config.yaml
n_layer: 9
d_model: 320
n_experts: 96
experts_per_token: 6
d_expert: 112
d_shared_expert: 0
activation: "squared_relu"
moe_layers: [2, 3, 4, 5, 6, 7, 8]
router_score: "softmax"
normalize_top_k: false
routed_scale: 1.0
balance_loss: 0.00771
balance_bias: false
init_std_router: 0.0292
lr_router: 0.000356
vocab_size: 16384
norm: "rmsnorm"
norm_eps: 1e-07
tie_embeddings: "early"
optimizer: "soap_variant"
lr: 0.00828
grad_clip: 0.5
batch_tokens: 65536
seq_len: 2048
train_tokens: 471700000
steps: 7198
dataset: "wikipedia_en"
Below are experts of layer 2 (counted from 0) of a mixture-of-experts language model. Rows are named up (a neuron's input weights, with its number), down (a neuron's output weights, with its number) and show model dimensions 80-159. Each number is 128 + 32 x the weight over its row's rms, rounded and kept within 0 to 255. Numbers have three digits each.
Before each expert's rows: a language model's description of what the expert responds to; "mostly gets" lists some tokens that are sent to it at least half of the time. This comes from a sample of Wikipedia text that the model never trained on.

# expert 28
It responds to: List-joining and, or, but, &, slashes and commas between coordinated items, as in ancient and historic, submission, initial review, four or five.
mostly gets: " and", "),", " or", " but", " &", "/"
up0:136163112122101115127132154145122091150169173192177174116071157125137103158117114143104171127111102085150154071118098075136126167202122199061067164079115081165070103156099114098125105116090166101127113134128137154090079163110160084097066099
down0:132177097198143133173091108101130084147147117131062117141141109141168137122159200103190080171152144121109145203161130117197132105128158147145145169184116159184137149147117137188138110058145142141150104112157074109114152092118089108145120176
up1:107068077120125135123147095148131121141130142160100091166083104123101100135135121137123079109155179106173114110125177104099156162074118142117105129160116129104193073130182148103143194111107104116123143103115103171117109151112163118158149154
down1:148096125075086157149123096097135111085115073099099107101144156080099100146193128145104129152117179089105079110075139193156076091099155030135132148190148141133136194139117112099125111095140142134102130129121118119177134140134105137198105103
up2:109108170154125128111104134180162108152058116095126159105122163118131066229145141105171185121120106117119188124133129101129093076089160143087107127204118080122144095147134100113153112091102072110174129109116080121171145094117132117188146104
down2:109134131127107158120172144116144124118128124123134126140150144141141133096061094141113208084108131165072105089196081141089150131168069147158132046101121099104125135070123124187159110133048120109128152173118173119154166088157148154145139113
up3:152152186085104158137200100144148123163201078148106137160143137141152141109110120108140115082081075134144117144106127106094137141111186131153133089125149141150140110075144130114134095178149123071133155117165153141104154065130086096145144117
down3:086115148117140106108146141104165089162136190156174128104152082189077154130161134162119107078151115153121070130099122068155128157086123145091133161157119157142143175155122138179163191127156130117097163174042020128104138129120093151090163098
up4:137123170145134103133136153101119135111095131054089094139148132164102092121187123114146112202169194153175151120095117111161161138083103101146135146143158171111097147080084153104124070180084116150134113121128136156113146144155161082114172105
down4:113140198116135106153166062137097177144076129091157128066104118125162153146099134134113112136081083084101122135094121068142092092156139154139135128153153079075083109157086141128126153095175162128100077113110157126124167131132100064144116150
up5:133198145122171049169103116122162131205149089128120071093110134151129116148151137105117117160089184111144120171151123106115117143117160182095142125155161159102099193164115138101136176130116071113145102108075109136185160139099152169190192136
down5:084128127086169063130149099119117099075158147158185129089152083077140113093124153136114155089128136129056108136151151131137124101166122092125207096118076138071120135066146158119116076138144099120142198101161167150088128093076128153127128179
up6:155079128125150092108090051078145146132109136111160141071115181139154088097186109157132144121118152087170132085169132225129117124114095132080167066141093129116077085028108120096121170169142096145161073149125083089143080070161093116119124122
down6:091118188066145130146141142108153085163103151143109111150115118144044160076169103144117197161110124156153121093124127120134067109113136081129105116169043092162081088148190053072130127082113201167159117119107142123114149164128147175130141104
up7:070101129137116094153130144147147179119133151117099171157093159110082120117132151154121071082092102128162124091034118170113151143131086101111124110148106112110143085213136134121122140126127117141141138128096116154110097121157111079097130145
down7:196158148083121140123186111104132070126125155148148156110143109147156092113085118096113140157106189099111089146132120114216151062110179139186097167111147150165142147049089164134099118128100123117114119137150074142125097169159135206113139154
up8:203170118164134063087143155108109130110114149099135146094154091152145092116168098151108181100174172105043104127058209151153138126200042133121130160141146087146061148153141084124180106145052118117122136134092099051139153109124062155084134124
down8:129101146115066085149148055162122103114159099129131080146108151129160129134143127087161098115104158113147113188107145088113106155113154164117112209188193133156106110127116091157079173110095134129109135123113101159054100155200101105117087093
up9:115107161168100084106118155148051126103113064135146098168055119064069074145160124128149119138115165131087091120137122142112106132156109101142141159164077141098123120157141204133111090173080099152150076115143157161161103123122068145136085069
down9:087126146115175155141125155149107113108148133139148129104125159186110076130041083144102136130099134105151090170138136090155134129087159115126073085113181174143111161153142093124071123165158108157131131142155121111139137119127107124113102082
up10:150160153166135112177084116201124107090099113089122065115084160117127119118151131121123151076101124150146109141102124177110102156100217122115127137154107150154085127124141150120206114146103139113120121089103047126221062145172103131111127142
down10:132132067121149142078136159114121088091111127092108129116204063149086132130140143110184074093111140198102186139106170094147134083153111158124177124192097153131128153092121173100121090152120123136079116143103186216117172083167150124090051139
up11:153109127135160098180127092088122103139092116153172106188098146127163115174108071144119163114152114101160082104073128145112098148074058121101121171128126145122128125184166143111147064115124143158151056128143124154140121131091117066135146193
down11:099204131116124149148068108104140084089084146150098154156133135110119174087128097056133183136155154133125130123134112091161120113150147141088098123123145095077119162097115095131106155119074080092135108168129099085155123105156128146098154095

# expert 23
It responds to: First names and surname starts of people in tables and lists, such as Bruno, Martin, Johan-sson, Nav-ratilova, often single capitals.
mostly gets: " M", " B", " William", " Robert", " George", " K"
up0:147127113092090103100187129093110062175136081135117079163148146176133152117143214169123168156131135113122160114156074113100148194127083148142133145176153119126159097139153172135165182189123145134138114147127090149156079101183174116092120130
down0:103117166106108104098161077145150105117141181122102072147162137054142137120089111119057162113102093107098128146103165117116177144110121158113103106179098112127149097050142155138195155089137134145118181104097086159152109165171130131084140139
up1:121105100158130064143175134128141114123148105137069096153176050186118014156140141140123138114122149116100085096094133131159175059125149039124143140135145172137158155078123165193162136148152129102139091146074086103114138090134133161135101118
down1:165095132114107181059126079131155123135209114111139110172124088147099121126134153173099124122143118133087091084130185147097106142092129072131133136184145150125110166098124110081128129210117115131163144134090131157110119135165176158110117124
up2:089141105165135171147119090183066140159070134118144142119087135119115166068150113070113129152127164117127106182136131051137106067159130138142202128102130141116097153096140100147112082116117160118104089153150201123103112118139116131136112076
down2:133187154141157150138124133105139111118145147150155139146101156096133100120120148166126140087144145114114117114109108057075128087124150095153070063078087131114170157103159147116156155169165134147094150113059053131143150144139182123141140149
up3:124117053194162095137114094134127172136136098187167106137136149149102112198152139124118135115221142156113133107088131165160126134142104097089115140120157142122089135139141156088143098176070073111115147157105126176152095119134128089138167166
down3:102144087172045150111144112146166178177155171160156158115119146123162069136130048124157135116108088168097165134153127194117131088130094144116139115137083090150108079130163184191119154124152128150119162150144074118138151143127141198094174055
up4:095128128091143117187063089125218096123095102104102138160090115110083118187148141150152114112114121143113108082100140118223160108138139117119136123115091126080101092111069138153117094149049146102151195128124142155128135145059137121120115140
down4:101160117063162106124142110188150103151125098135189121147082129131126181138119081117139145177119116105141135165143148112167141097113161067181117125116129107149133126136183140132147113108115104094196105108146110113145158107055133162156112168
up5:097125133133066062090094128082106161152137187091128093134087173050098070201107142096135116112135205087105139146101127199149133161142131140161153138144124136138110118134152136119076155078100152081072181194093158115172108101091104149121154115
down5:135157123121097131176153081120125153130128142167157131124121108091139077169146154148156156129163119123081157091083094120083106105145143209197115127097095107135147119149077051123151099062138147078164216137088109126144135094079107096172079143
up6:152138177108108149156109131153072080162113141085096143097091062108103148105155108102118159151166142095085101180143159138148135141145142111094147161146181097124175112132147145091154092160145133126120141132158179121146184065167123149141097119
down6:154102144144085142181078115147093094135177140137100131100131185133120110098152120149123199085143162130216070108184133136099144150118053126047132149148100116156093106178093197083111126111108139120106100087194033109118110104110175154165100129
up7:108157162118090176102133157169123115095151121174145075105137097167130080164147123138067077144078100113167080091116138085153093135074152088165134096166122096129127116108155122132145173119117135121108158131192154079140145111125097103066122126
down7:074170102106129134178098128093084154168153065135117107147154167137154150147086073145166100078109108116160135149110172184169144150090030131108078096102083138132192125119144171171086145096114107154156122125143138143177080143088138122119122151
up8:119116095161103088138107081142175172176148138118149166149129146092141093125112150134128131147148124125097098103166121115157115063166116142181168134134164106152159075125126155134130134112164122159112145117113125134120110130116151115097166046
down8:111152134111159154169132135143127185134151132052107131157090174126205102137111116111094134092175050160093164145185152135137129147139126122151078099130183100100107100144179142131155087153194096126093142080109114114122127068081144151085133100
up9:120129146137132170119192128128168058135112167086146187126029168123117088166105161176149077147116118163177134133129134093073095164120149163220166116142116120105123100151151142122160069074147133136085139142160159107180117060122132123133152112
down9:120083141139150115111186149132121152130097142110205146132068091079156107124172159134111094123134108147179074137128083166114093150122085147181188110133072114111123123158097062084136100151122130104059106117202068131204146125145115132159143100
up10:142100179182146141152108102141157112114143130100177116109083164150085095121083173147108102068130109077155144116105103106129081117145134074120124156086159149178098134097136172145132169199136117116082121093147162121098129191183108162137121153
down10:132126143170140109172110141160158097123158129128154132140084167080108137111135144133094157112122189093094112111118149145096103136114156092125136136145149115146152157102172153172067061066090133135075102078146030111121109147086139147141117135
up11:160113114167127115186106160113148139114114094151128082083082099104088112135089161136134099145116142202183171093071158117112130150135132124119084174141127138134161080091182071158127119063151096116195111177150150090213071084160154097119165120
down11:122172104131166148118086082161159117136187065103189168107130209127145137123101121163127149102119169083151178199179148094149079160044117144148119121151078130108106056150154134115163092134192161087091170132139086085142131189117124128154082100

# expert 62
It responds to: Year numbers and time nouns in dates and chronologies, e.g. in 1912, this time, 1970s, an hour, season.
mostly gets: " years", " 2015", " year", " 2016", " 2019", " 2008"
up0:121096152107123133154105123076145191090123084194105130122112141137166115126166133115093157160111130112174102105116103114114058061109114140138161126163140153150088168135101111127158158158169128176192106082152156131159096167126081173160078128
down0:131111173163138070190119141098124140195134101149113131170175104092105140078128106119084136141134107119149155129147095093102204125155164116148157127085100172155099195157147064153090158154088183141178156101074176155104093133153155144119084141
up1:113119130172099165144133144120097165162204124153101179178130123197102166119114118106104125142110161149164104164133127185117081060165138168144221158133122146045127124093167121110114106142122120074107138120173168108101122169121171121110149094
down1:116155183137155191133134129118140140158164141111140154117096100136133129133168125124125096139146155169135106134144102129146157040159141110088114162055120130123131146159163152132081097139117164111157107122136144109141124122081142142162136131
up2:107064090102098089148165090065181125152154069151163101122129109158100139150120097157173156097071127102065124149148112144080177141064104122048119109191195095167158088136076156107151165090122171174153130144119142129112190115137158131130138116
down2:168071094162084132106109160119075118165154088113099098103127129116051113086163170151129052138107147187074113117089147140101077158240060125074121118138137079144156121143183138135104058111165090127121116109138107147129150099061071130125124141
up3:123077159151143150094102132128185124113142149149108067081159179123170128121124152096101101106122111114159100207179143170084072122107121095104102131105108127139094113155077136148161123160108101202187182183160130143080109159141141152074104123
down3:119181104120135127141165106152158128184102126204106138124100025165085152090105159009147136154110125139120141187126090133137153110152122107168132136110059139105192141096176069117123113094117171165093154159127091127110107154124084131165167142
up4:123139135082180126138097155125117129116140198168166113087205083126135131112156085166145135151127100137121093136132135160119147114200125168124119109184113087172122200124164195190169113126125108124071150129117087198166120094157136119073108175
down4:036119118108155192141129199073145122124110168207130126078129147175142127101143110099149099158159109153120070091107113110066126151173144088068132145148092102110180095111118150124101157160148148109115153077156086205157147180157127118147144194
up5:128117108101149106189099181176154089119140124069121184115107163104098167118170109128133106121150078135099100150130176155100193154091104126097113100074135104147124138100073138114115079074119081128179155137104124142111177143103119154086072104
down5:123172129124117141155152091130107113109114156158123153119145100109129145107106136135089181126109209176128126148112112111151080142130151123154128138164149112099147031113160114169135163165085150101145139094118143147138105177135132103148141121
up6:143136065120119154120096170090138084126111070118091160165110062149149067121136158212122098119139097076125061156168119129115080118104163168096190136081091185176119109105093126108111099074137125083094167128085146166112120133136140096155184172
down6:151122145154160117155088086226123129179101173151184137105140149142122160156111148171143180084153098153111139143099141072112152171117151134142149131124125165056094108093108125161117107128100178204139112197155136122160083140175138138151142145
up7:124150085105125089163133069105115169112080122149176172102139095112151140085189153116117131145138145176127160131149138180109073114121099130120072120086165188118186141151116082174139132184179137147062120072172183093104150146126125121101137118
down7:160180141108121158144132086148113134128079123115126079101057177145185124154142098135106166162104149113136154084121137105138160108086127153124106173131112074059089089070166126225121135080106075124151080142067074141156124096156147160111181100
up8:107110134169163124176150098117038140121093112132136141064221114114120073159144158150149100164053112179117122127189101143121115100087102055098158079185097158130155070143130133140056150128159131152115118069137127136146155123104101161087168158
down8:098092115148121111133110140103122108118186135122114098096113225113131177127154091108147135160111163114142139160117103107148145184139174175149100128144198111176110154082187126168147174141144162082084114093122088081136085140175148148181124079
up9:128126149075141129189159183085113152122106159168099199128157140090076068105127130147147188101085148113175146152150091061101129148084155122120072070101117153077181154124121115217143121148155143094086122061081150192112141157135078105190088116
down9:115117123115152089107116199133112124153127102104145132130091142178102116179139113104108125122160149133153171120135104092156074098195131085140127179175114103181120177115096153141071123119196134152087129105066090202108142132162151090131122121
up10:187066157107181188103089129091164163109144149160140124108077150127108071153155094175127117055082142070106158190108118140180158149115144145123101182115168133135162088142124150147120172131118162094159100113129177104129137095077102114129120093
down10:167125117130111098157138077143079129135080138173156152158155144128070144104115132158091197156121123146140095021158153060126091144146107134150123171115096098143158170113134121109126118110112105131049116149076180121144113106142134092178121142
up11:119131183125127071172094108133107182092132179134177068115169178172164107134145181095073143105123127130150122072097121094151116127157120107150146152124122195178174140093119118152114153163112121155101122132085032153134175102091154176080059078
down11:129104131133114164135144145153164087136065182112138109145071105062135129120115153109143105163130048056128156134142198047066158112186176137101171115121149140102082128155071110077196123134134157135063157144131152107118158154171171150142138136

# expert 30
It responds to: Word pieces in surnames and place names like Anger-th-as, Mayer-th-orpe, capital initials, ordinal suffixes, and colons in taxonomy boxes.
mostly gets: " ", "th", " R", " H", " St", " K"
up2:179167118119143077116109174110137108120118078145138094136183086175113068077145118152164162100149098127134118099101133136102107098160159106157177122141057141130103068160101134109088091125152172161127125217108140187136146145090064050135127116
down2:163116131097133114117162121072154150205072093150186180171185149124147125115199116062166138120133109131161102159157102109085136132099131062100131183108150132161081149137115100130103106123147104157087087181220117121077124118128133147121105065
up3:138085138109110103093128115099194159154137114120094177149110116153113120120078073120111108165139159194165208134076121171154104130109152121085111108123115121130119085143164095133132160133104094129146098115158149120108098150127113132149108161
down3:126097086143156112105158081095190108123190105115181124143120109210117172101081054110184107123149127169127135164125129113152130188060095179187144144121124101131077086110163093139122134146137124146114109176129075140140099093141202123160082143
up4:100137079049163109152161128096180145115061125116135149113160120057156101085127132153155144104084098117102131190124142092121162105128094080152082116137134171112117101141119043108118095143140160132147096173084138131102073117108157098105155150
down4:115147144117072069156187128099110190101099088116137124163085118070110108158061131089132159150150071097115084172134166062074144161138118077075053128115121107123128113092148132112111166132173093126074120130135112099170146138131118117150129141
up5:152147141181169133077049115128129080096120179137175146102165162140210123168084177111115073155131157130163095148132117113111092119143131140137089115144127170111148105073158128106124093144098162075127096071167140109161149107167106130142088122
down5:160189108135056176069057140183146132085132145130106138106143167127141145104163082120120106146098110119122139113122147097129119111144120117092104145158167107154118016121113127088149120184190101151138124124146150105135147109167116118079105101
up6:128086163128111177124109127129119124123121124135135164160145159108151143139066081096138047104111187145163143092194102131091100119141113063118115124132060135178109105112173174130132166136063161093108105128114147122175053130158150106103065149
down6:115132130167135152149126166148144121167172102146108151142124157161133097173124104110125172155118168110157130116135061134101134156107134125157054164076132087143159125152162144115169102092106086141113098105144028123066099106095134136093116113
up7:129075142087136124164140107151067128124169098135114104080069110126172110162164147181092155128177139103120149139117145121104161116125072131103107167125115137148118149126121142178149081093113108087083186128128113093150162154154149101164120097
down7:163097143092106109184081111089124156160130093106107078106091104061129168124162143154139172153148079096129138123104106110188052127191148151164147132088148144111196206117094179201170138200087086090098156141122129115118101115052126148125123114
up8:090077173096054126109133192127093092144118099171143184143134105138155070125146159156155142174107138100089121097186071111110098108162087084052125139143148121106115086171090168100150115082159055136100141163065132161084118134139158087163123121
down8:107089128141145144103094133125137088189112223197077160123094137106175137144112098174164175096120092112089140137147158161106158133111108122070146123141112118158211102140174157092095149152080118119080121137121077125186151118125118079105106125
up9:091151134087134151164107162085149126179157145126138167113124108107116081131159096182150127081099179098145115144155088148135126137132110124158161161094135094175059120152144125186196090114182095129189140140073106192122147095115162135087161116
down9:141132048089102138144149112133088083139151094076136066124143075136143098140137075061140089113178133067095123172136153130106187092113109074098098116118134128149115082149127126144167176117134074119157135122147189141075093133134106087225153133
up10:109153104092123220124115149116180137165079122136084183164125148077104148165163107115144092179158107142121098197167210107107115141118132131082130141071184145112145061118128113150167095170101140157123116157060113186158161136185059196163142139
down10:144124111146180104187139113162075087172134077133140155087135140102111104199088131155124099166097209122115072160102117125166144069067133171186105091131169156139108112102113131093061190138158119117124078175061127173119150144099149183195167170
up11:084137130144125078154084105101132208149089108162178125093126153117122143142138163053136119125141150152133125128154107067166152114202082166154081184113116166106111154127154139145091155098119137143138148102161131127153148109105094232125127187
down11:146143118151166162156099072067122128116049151095128099122116094174081128173115152104099107114141094124124107147124131108104113109092080121170112106123131121085166170196102166143138058121143110110118121104107086112147153097108155131103103098
up12:123155118128103109105069150123112078154146142103173182103136096143181093110106131153151091080095110116112174082124228152107164083077174184121136125120151116124161100160132124108128107124091115173169170087090157132122175134120152090150084063
down12:118034130109157108159101128080159139160074078163118141096097143167068110150160206157088139140079073055128118160132114115096086110101122145092124156132140109153135150116178123125221126102133157091141208128140117170150130119144091131151085183
up13:090078132145104124124141153132153119110175133203099138165130110162082159195130107152047162123142135095142143135126176108145120141141117115093090114106111131067085106120128133218161118137137088111096172105118132188101177155126165082144121110
down13:097081098122193136132117115138153082136130099134157140084140124127125092142139199115152074107121143104093137100128135090164096131135183073094146218155109153146154158149124121080109099107088107138128108173170124195081176134172130105123072098

# expert 59
It responds to: Consonant-heavy pieces inside names and rare words after a first letter or syllable: Mag-g-ot, Gru-ff-udd, br-ill-iant, R-ink-a.
mostly gets: " Sp", " Win", " Gold", " Cl", " Gl", " Ram"
up0:079156183121068160113105124151154079141117074147099114125159122116107120089133155147093132149156138101159091124061153092124086096130071161177143143097130108158116091126129111174125093192117098068173099152134127111143117136089090121159135142
down0:149117115126140175166113084089178135124065099115120157134088132099194145121184149109079099149098141113084169145088145152130117092145171140142129103150114182126196057128060134138200160185116098126123100157106130134169150106088186087129131144
up1:078112153145144121132172068128133149170203161135094143133080146127148160166110147126130190153172147102111123152143098091139116149105119121153177129130091180117145087153194127143139086115111116108163096077066125119073134170093139154140151110
down1:130135121153159170117124075161079080186141112117103148098110153179185101108064145161167132163093095092068142171109141087193139159104164167129122119078070186152055179125084111143135120141118122143187144129137147153105105140096164154174093183
up2:127101140171111180149089167134126094138080150161155191147130061099089136086123155118128143197169089099118144129176168120121146111175111133119121173118129144140118053185081128118118138105156101074152079151124154099177088088156158132128117185
down2:091078165112086126112084169142148132129057154105099112125116161146097125156120150128110117131056117084146141121175116177087138149133162172138067083136094167083116106104189159130079164167103124108136136152128176113139136098122120123140112098
up3:100142187112089115108137164131157115134076106155129141130166121108122105080066105137176133137168148080149145064106077167163179121187148153138108165095076045142099169124129124148087189117114182159209089110165163192148180093169126192116174158
down3:120150150113020095138148084169153115135096140146100109160142112132124146070173125127154095096164149124134117122133182098158112141141154191170120111111070139195114162182101098104163197128105111125177089066109156145144109131175090087105141167
up4:124178081099158173108107136101122209127114158177091171141097200157164130119064115150146122098072100134126130161095126134137110117083098069064160149105134172093122169152132137169129128121157075107128154173094144113113123115113122188072140139
down4:120121129126116094125154191139071106110166118121121116145117171108115096168138131096091128113171154112157137151125153091128081096133109090127135123114082080103152128099165117100132101161172158094092156049201119104079116140179147150095074166
up5:170149117120152162085159159149130139099113127152142119163161161170158192129156102139173142059141070103124175133123137147170070082191176130119090124108122116120183106143105121153144173145156113126081115098099142124117139150106091111107125151
down5:161070105121199125057152089110121202158122126126166098139146155081087083159105141154123130088142170125120137134119084103118092178158137123173064114119185071086108130070138105141140181113181138105096127127128145107099149099129136081098068110
up6:064150160196122092124079172091117072127107114144081107142178126093152135136106131170166169171163150124156172125112131104166151175169143111058168120068118147142131080144136165166141136084158147170052105176161175086140046127126121086135116132
down6:134145144134191196109163131145159071164083142120177102076102149107132072118142098156060110145147156135135207151131153092128116155162107127112093124156152119100113136130076123150208111213103137129120139111100055116121092130136101099086061122
up7:159152121128085143094064130123180115125135158138168139131195133090176124102078075153146133113144136145147108112141145155116144103181184166144140138115206113151128162166139136117170165081104172160126117086139132087173118090139108146149135119
down7:059120106093138128122134108177154125121103089131117128097079139148090125074131138134071137157123157155071134121130150135168104087108097145105150105151113161082175086171100104119108098139159141135077091121126137169060102124140146111087163161
up8:106109153129106115174114108137092215129121111161096118147131203090157116105121136132177103134127181171138108092141078105170115131099088112112098116129159138126139160130175141183109095110114167072152206121133133106128110143108147085159146121
down8:111152172151116100165092151154109131127136131118170112159122152162129142149155092129049182111102139166137105146084096217142195136132136070105161088147146110101128113167158111119128099068065187103132189139137095079142138166136108140110148079
up9:145137108135123134102059138134101137134098143130131124141118100149132107149121154171117149165139080081087162138100137070090112140156079102107123169090137125129238148146167148102124169118138119113108153186148215110190098166102118113140089173
down9:105141061166034082112090122117110126106116128185163083134106154136161182113111133139139125143128163116161083143128106175143127157118156177090086139108124115097075092123123137135124142075159112145139082155136128110106114133088157136099168116
up10:107144137170167110103084059119111080096192123112148105089135124166152103116104080105091137145145159099203173145094155112114088109128123126147106156099112122112115160171134104112097159153134108171110183095123162134146141103187128069141122103
down10:169141107144126105145151109137160156180127113095131159172118135107206090085163154070210105097122171087157120091089059148095090124099117156100169113100100101156114166134158113130104131079195141144170154116071085129122136176114084099124079163
up11:131163147119125063146100120118073132164098077091148108173105128119102064111105106086130083104122143126113094082106096140149192144089118105124133114192112145112136190171100161096134141118109173152128124180102142062157136153087107092138122133
down11:046111120106135096100058110099145130110127063087123131070100153175160141088119054100104142085101137134091126136149098131124120100108120140164146095139068171172107105132114115106070179117113138159185045162088123128068107112152154106143140140

# expert 51
It responds to: Nouns for media and music genres in arts articles, such as album, film, single, song, and metal in metalcore.
mostly gets: " new", " album", " film", " music", " single", " Music"
up2:120155199136095139108188118072125152149176133155047141118148111152117152147146204093167156107132104095150110163167124131140151100191147163171082179094176128127153149123073170118076111137072123102075138205118165089144128111158110091095088137
down2:138121107095159146128144142085151169027126179128074123134156096116145118113152158153122130111187111142156119166118140210140132182137103111175113128216167145094065114168141153151123147079140165106101174112135133180117109122182098142078102196
up3:126113169133118095114133124123125097154130115095145113126109136078146121154142080166107145077108160129102155154130091093118137151126129090148114164138130133107140066127214169136126120108150085153135144129145137136101064142118073125106140159
down3:122120144137074134125168054092137132085196133113127143142060122155099150126136149067089124135076118141171075136127111116096043163091093120151110114125093144119108093110090161119102105176166152113217150067179053115125135161062137112126169121
up4:122178151107066148137096096065159156114113071177126150114097091145141112129121156101131115163109140115144082099114160165153124151133159097069124084119124134134082101120164136203186119128103109112134096108156151234207147160192108183126088113
down4:135146123142059083151144110194123132160106096122135123158075078130137130126120130135175157080111104109092136164098123154150097115159104223144102080151096072137077180101092153175153160085121099093135176131123123159126129092127179159152109145
up5:124159115136138200165140099165133130127147114105149139186174143160108138191122100116160103098158141162129107129129127161135093133169133160135134166092095152100154174124108161156170146188149100060144124146136147134154109152159077103158167095
down5:082182090175123167150112127147126161184134099169061084190155112127123139069161073123107107144095120099189120138146128167148075101127126164109146111137187071090136108125117186120085135170113169135106123186093160106125120114147129143105147141
up6:149092095170127140113137188097185134142167140120092128149148179144173151130144181100125114068116131114128123183154115133150086171104165101095139130099141147176163123154115089126097094106113138076107139121147150119134169081179088124137065110
down6:137129147170125066154152121079106100113186182078099197094141155091137124108125113109116082149091071113196135112107145115065149137127044141081122106142146119138123189157136052137103113121108134101152062086143152135143107122111100108159131085
up7:108108067152132161087177155128093084153065146121156103133144137083091127172174093058087107186131134132127143140156157169159156129141132139114103099167141137123126060096111086127112169115162123086132143121135108108067115094120156117164155115
down7:107085109205098089155121074155135163094167068081141143075108101173125163064165118131132120053131114153152163118161124133175096096096163132130154130144162144075128195166125112094122129108097118164092123099162038077137143079133122097113136203
up8:106118088134102130102130125122054126152175132103168153079124186135131129110116097105141055142138142116080142056173106107098138066133138117154171148195150151149180152149091107115112094096145144143109188185177234129190147085156135084079126127
down8:223172158131140045155129114139116043100137175133142141153105118163079126198146091152148109094087121116163164119123147111179115190125145095131124127085173125150154126104178151088116135139119156093122126140153095130163114103115167176114116107
up9:140058114043168111120131116145167099139102096128129142105184123133118090046161119148087091191111168069172160106121111115138138136091152114084081142129135185077145126090139114156131163100182120165196092128179126114130120157085170152131103081
down9:149110115151183148149125135211080132122143098177099175133098154126152139130147125133176101090089078161161125188106208072167107138067141114094095169128062119110129128105115169151145114105125104169193078159156091151158138150172107178106171145
up10:099121160125194111063117139093141151148086115146119072137112157115165194057210139089065126154153121158106102182136114139082164107105147148108193098188082111157164108146115123121131099128162168169190121128136091104129106099171164132115150117
down10:096119146143133109105139121153116142119108201122100116200146126105144101111122123090172131204158141119095192073121183070065152115082120168108143165090151121169162084090090155103143140158101100138138119140166118146138143152139139181146088100
up11:197150143133131107128084144143115154173060151163140152073219093199110112107107124125111145090137146112154154171146167136108157165113185156075087110148141158081095108139140132120119178075115115140154119155091163148145167120168092158133147157
down11:115090111074147153079123168179105114119188122084117142130108110129122131143149123115148183096114143137146101115146134104046092048096169156123109143130167088105064154132106077137117137096203115157155169151099162119059154166090167118160117117
up12:132140157133181119105161112088065116152088144205076111127174126197106118137134076085156121099111065121114133192127097113100151081143182153140159065153106111118145193088114051100127124112130127089071209109165137079161098048158158192130093147
down12:119176142101083108131140186108082128141138166117150140134131146116133126130158134158116135145084097107149076129094077103128139091173116105073083105086085113121136095096094096158136129149095154123089117189168129085187138006175108178185132136
up13:125148121071183150124135167090144125101088126100109109127193151100156122094109157108151131128126147122149102140122107126088085095180150102195111151117145158181112121104158166110158114152102174172129098121144090095107155155120136097108087092
down13:094120082098106127101147162088125124149149165121153134161117134167082187135106133166100099224081120108135119154094113127145092090100131124132184132109145144189131104135123172122086098157154107065141082151110116126161098158170122083157086049